Below are experts of layer 5 (counted from 0) of a mixture-of-experts language model. Rows are named gate (a neuron's input weights, with its number), up (a neuron's input weights, with its number), down (a neuron's output weights, with its number) and show model dimensions 64-127. Each number is 128 + 32 x the weight over its row's rms, rounded and kept within 0 to 255.
Before each expert's rows: a language model's description of what the expert responds to; "gets" lists some tokens that make up at least twice as much of what it gets as of all text. This comes from a sample of Wikipedia text that the model never trained on. Tokens count by the router's weight.

# expert 14
Line breaks after sentences. Line breaks and paragraph breaks after a sentence end, heading or table row, usually before list dashes, table pipes or headings, plus sentence-final punctuation.
gets: "\n", "\n\n", ". ", "(", ".\" ", "\". "
gate3 [105 136 195  79 119 155  94 123 107 116  90  99 160 190 132 136 159  90 120  79 106 177  96 110 136 168 140 159 108 132 108 106 111 189 133 167 183 143 111 200  66 156 154 132 152 144 126 127 169 103 160 119  90 140 117 162 108 140  96  98 204 140 140 133]
up3 [118 164 137 126 140  98 155 141 115 160 161 110 167 175 115 182 100  98 180 104 141 109 152 165 182 139  87 112 106 179 151  81 159 166  77 178 187  98 142 195  62 108 176 160 105 100 106 166 139 146 142 150  79 181 132 106  81 102  83 103 177 163 128 165]
down3 [107 146 124 132  75 161 104  76 180 126 117 118 153 146  84 155 121 101  95 158  76 158  81   0 142 162 125 125 153  45 132  95 110 193 114 155 130 146 183 136  70 156 116 116 142 101 121  97 146 145 107 145 117 118  84 168 113 175 116  91 143 119  90  95]

# expert 26
Pieces of foreign names. Consonant-cluster pieces inside foreign place and person names, such as G-aut-eng, L-j-ubljana, Al-O-j-ail, Sc-ul-pture.
gets: "j", "l", "h", "ul", "st", "sc"
gate2 [ 97  66 108 156 151 143 160 100 129  98  89 139 129 108 182 129 166 131 107  99  76 165 141 122 106 141 170  97 148 149 108 169 137 116  71  83 185 172 126 130  87 206 126 126 147 133 128 127 148  78 166  49 159 163 149 210 170 113 113 167 111 139 139 150]
up2 [187 161  89 184 133 110 144 122 118  90 106 162 120 105 162 101 103 129 121  93 173 198 142 151 111 155 167 127 130 118 130 159 147 116  85  90 174 199 161 108 122 213 115 141 138 159  82 132 112  91 176  82 144 140 137 149 184 144 110 156 111 131 142 147]
down2 [148 131 138 123  63 112 145 150 134 170 162 191 102  53 184 142 120 171 103 138 149  66  92 135 104 143 184  83 143 154 127 121 131  96 136 142 147 125  71  84 113 178 119 163 161 145 130 123 146 127  97 105 127 173 118 171 104  52 127 130 150 144 132 138]

# expert 31
Line breaks. Line breaks, paragraph breaks and sentence-final periods after a table cell, list entry or date, such as a row-ending pipe followed by a newline.
gets: "\n", "\n\n", ". ", "). ", "\". ", ".\" "
gate3 [114 136 186 130 135 145 115 125 157 123  94 153 125 107 175  88 121 104 138  97 123 148 146 118 111 145 165 165 142 100 155 157 100  82 164 133 118 161 109 176 117 150 113  99 167 142 110 131  90 115 112  88 192  79 138 120 153 114  99  52 197 114 114  92]
up3 [105 185 147 111 182 115 141 138  89 162 122 149 130 136 162 101 121 101 153 158 132  89 183 150 126 121 145 147 119 122 171 115 112  99 102 171 122 125 120 134  91 115 143 138 138 106  89 137 101 137  90 126 219  99 146  75 132  90  90  38 161 130 117 131]
down3 [149 143 147  89 171 161  73 154 152 104  82 125  84 117 152 201 145 199 152 162 101 126 119 152 163 145 155 102 145 100 167  86  97 139 135 107  78  88  90 146 130 137 124 132 105 134  51  84 184 113 114 173 136 182 173 163 146  86  93  78 121 123 104 183]

# expert 0
Copula and auxiliary verbs. Forms of be and have after a subject pronoun or name, such as was, is, been, has, became, mostly in descriptive prose.
gets: "was ", "is ", "were ", "are ", "be ", "been "
gate2 [148  73 139 153 134 139  91  60 151  96 111  62  94 132 106 106  85 151 148  75 100 178 113 133 118 139 161 148 170 107  87 176 121 138 126 121 152 141  97 148  88  95 133  57 150 163 186 125 135  98 117  91 111 116  80 146 145 179 135 105 149 104 137 177]
up2 [101 149 132 105 105 142 130 160 108 173 110 193 196 123 133 107 166  83  89 132 150  78 111  93 106  64 135 148  85 119 139  87  97 151 153 113 131 138 144 101 178 192  94 159 117  95  32 103 143 125 123 148 184  94 162 146 168 124 148 151  97 161 108  51]
down2 [119 126 134  96 162  77 130 135 128 153  67 122 147 141 143 186 121 130  84 149 114 104 179 149 124 138 187  60  42  88  94  87 150  97 119 193 105 123 147 119 122 120 189 118 110  84 125 177 187 150  66 147 144 104 119  79 148 140 122  97 188 145 140  47]

# expert 6
Verbs after plural nouns. Verbs like was, were, is, include that follow a noun phrase subject, often passive ("permission was granted"), plus plural noun endings like -es, -ants, -ates.
gets: "was ", "is ", "were ", "are ", "es ", "be "
gate0 [ 80 103  89 124 117 137 103  97  76 158 111 158 151 168 151 109 180 110  89  66 143 137 138 104 109  54 140 151  83 116  87 105 156  95 122  81 157  77 103 141 116 175 132 105 154 162 164 106 154  99 126 117 167  71 174 152 133 157  95 103 191 142 106 129]
up0 [ 87 127 123 114 126 124 100 118 137 120 131 157 201  43 119 115 176  78 102 172 158  55  83  96 142 117 128 168  80 170 122 114 162  78 118 111 180 130  99 154 102 120 120 121 151 137 215  92 175 126 162 103 120 148 112 135 129 143 118 122 166 138 120 119]
down0 [122 149 141 110 157 168  83 113  74 132 167 116 122  89 139 113 149 202 152 125 149 124 125 126  97 107 135 184 119 110 127 134  94  72 101  94 104 170 117 120 103 125 112 159 136 104  70  99 122 103  82 164 132 134 151  86 177 162 162 143 113 111  64 154]

# expert 10
Mid-word vowel pieces. Short inner fragments of longer words, mostly vowel-led, such as li in Muslim, i in deleterious, are in rare.
gets: "i", "a", "l", "li", "r", "ol"
gate0 [136 134 190 107 131 148  88 130 187 120 129  88 165 142 217 120 105  87 152  97 105 166 113 121  81 230 170 117  80 109 127 189  61 160 151 107 158 146 120 166 109 181  79  78 145 144 118  96 107  92 199 121 172 134  99 104 148 207 105 108  91  60 175 101]
up0 [ 70  93  68 115  86 155 110  99  92 115  74 147 101 143  69 144 163 151 111 144 110 129 115 104 120  68 107 141 200 110 120  70 191 163 129 104 120 130  92 128  96  90 153 133 143 144 136 147 151 159 114 108 101 125 134 180 131  64 120 123 196 162  79 143]
down0 [155 112  83 163 130 109 143  89 110 150 149 173  84  70 107 173  90 139 140 124 111 153 153 137 123 165 136 136  61 115 163  83 155  98 102 206 128 103 150 184 157 150 112 161 107  73 102 133 166 180 108 195 117  88 180 110  97 102 138 104 107 120 162 123]

# expert 46
Inner name syllables. Syllables inside names after a capital initial, such as enn in Lennon and Kennedy, amm, eder, establ, clud.
gets: "enn", "to ", "amm", "ab", "g", "ed"
gate0 [108  52 125 113 114 143 109 120 183  99 127 175 147 140  90  95 209 129 124 119 135 142 147 112 103 106 132 152 205 110  96 135  89 121 135 169 175 128 145 160 148 146 114 152 152 161 124 131 125 142 147 137 138  99  22 120 175 112 126  96 137 118 173  76]
up0 [153 149 140 117 156 126 115 126  80 160 105  83 156 122 164 136  90 166 111  69  71 164 142 191 191 167 126 114 120 179 156 132 151 143 143  92 100 118  95 109 135 133 124 113 128 140 116 128 151  91 108  65 179 165 144 171 118 128 112 101 122 113  74 147]
down0 [ 98 130  82 140 170 126 146 190 128 143  36 145 181 106  79 138 112 129  84  94 163 179 137  86 100 110 134 111 130 118 127 129 144  55  98 133 128 131 120 135 137 125  86  94 157 192 107 110  64 163 176 170 113 113  93 128 138 116 125  59 181 126 119  82]

# expert 62
Noun endings before "of". Final noun pieces and plural endings before "of", "and" or "in", such as ter-ms of, commun-ities, history, species, place.
gets: "ation ", ") ", "es ", "s ", "tion ", "ers "
gate0 [145 125 175 119 100 148 131 113  96 114 116 120 125  68 161  68  96 133 128 166 150 165 110 119 111 112 149 143 108 102  31 123  52 215 155 148 107 140 139 192 117 142 154 137 164 139 137 102 121 128  69 141 126  86 137 105  80 117  66 121 131  62  98 127]
up0 [112 118  85 120 151 131 110 118 149 147 126 125 124 189 100 176 174 103 140  47 102  66 120 147 141 151 151 121 116 144 160 147 197  40 116 104 137 125  99  80 149 136  98  97  80 143 144 151 152  96 176  91 146 160 127 163 187 140 172 125 147 173 126 185]
down0 [140 201 146 172 108 141 111 107 192 148  72 145 116 139 110  51 127 166  99 151 160 180 115  86 119 140 144 141 101 116 118 100 155 125 207 148 134 124  96 136 100 127  88 165 150  91 133 104  76 164 139 121 126 147 117 111 115 114  96 156 124 140 103 137]

# expert 29
Short inner syllables. Short word-internal syllables like es, as, o, c, ers inside names and rarer words, such as d-ys-function, D-as-aradhi, G-on-zalez.
gets: "es", "as", "o", "c", "ers", "en"
gate0 [149 134 111 135 133 140 118 115 129  87 100 125 163 168 101 102 199 162 104 137 119  99 148  85  76 147 178 144 180  71 153 174  91 105 168 100 111 144 115 129 122 146 124  80 130 125 127  76 117 121  72  82 178 102 124 179 119 124 123  11  89 110 117 102]
up0 [157 136 115 121 152 116 109 126  79 122 121 164 164 164 152 141 169 162 105 147 130  87 159 108  64 116 159 151 164  57 135 120 118  71 146 123 111 114 134  88 168 132 116 120 119 122 133  93  70 154  71  91 177 116 149 140 121  88 141  24  89 144 138 104]
down0 [118  99  78 118 108 160  47 100 125 150 135 191 135 128 211  97 165 113 106 132 162  83 136 140 137 187 148 182 136 144 123 142 114 144 142 113 171 146 177  74 106 190  58 155 108 169 116 121 111 103 168  77 125 132  88  66 105 127 134 109 130 128 181  70]

# expert 42
Early word stems. Opening pieces of longer words right after the first letters, such as riv in Private, eng in Penguin, flu in Influence, produc, comm.
gets: ",", "am", "eng", "riv", ". ", "im"
gate3 [118  77  96  94  97 139  73 118 119  80  75 108 187 127 135 145  93  81  86  89 112 102 137 150  92 167 111 106 125 153  59 115 118 124 148 108  97 121 125 119 115 182  73  94 122 163 149  60 138  89 117 143 109 120 178 120 123 140 110  57 113 130 141  95]
up3 [119 190 131  91  91 133  62 115  95 103 116  94 178 107 115 131  97 118  88 124 119  96 160 140  96 156 115 114 105 127  88 145  87  94 141 109 125 112 124 121 164 182  87 128 107 160 143  45 115  83  67 157 118 131 155 106 132 126 107  92  77 131 130  93]
down3 [118  73  55 132 125 155 153 134 145 181 217 185 153 136 131 146 136  92 115 122 182 110 134 191 127 158 152  20 133 124 127 150 125 119 142 121 150  91 121  99  97 118 101  94 202 188 129 106 107 224 113 141 128 140 173  99 119 108 171 107 118 113 125  96]

# expert 16
Name-internal consonant pieces. Word pieces inside proper names and place names, especially g in Glasgow, plus ag, ey, bour in Kragujevac, Key, Ashbourne.
gets: "g", "ag", "as", "er", "ah", "air"
gate0 [123 105  78 144 165 150  83 112 102 103  97 135 120 148  72 140 137  63 132  99 150 130  82 169 123 182 185 166  78  91 113 106 138 123 136 138 123 132  90 145 154 120 118  90 128 195 158 118 128 134 180  90 134 133  69 146  86 144  86 110 136 146 134 135]
up0 [114 183 162 145  65 135 129  90 140 104 149 143 162 128 165  73 121 219 155 121  51 169 171  97 127 116 123 159 186 135 123 155  80 144 123 139 110 168 133 121  57 136 108 124 108 152  85 118 139  98  73 138 165 107 128 130 132 144 191 124 143 102  99  72]
down0 [105 143 172 105 157 100 125 117 122  85  47 129  92  71 158 161 120 128 115  83 124 158 136 126 137 158 168 126 141 164 126 153 133 109 165 103 128 129 138 155 158 129 110 133 120 143 110 132  86 113 141 146 170 120 101 129 166 172 153 154 110 109 174  93]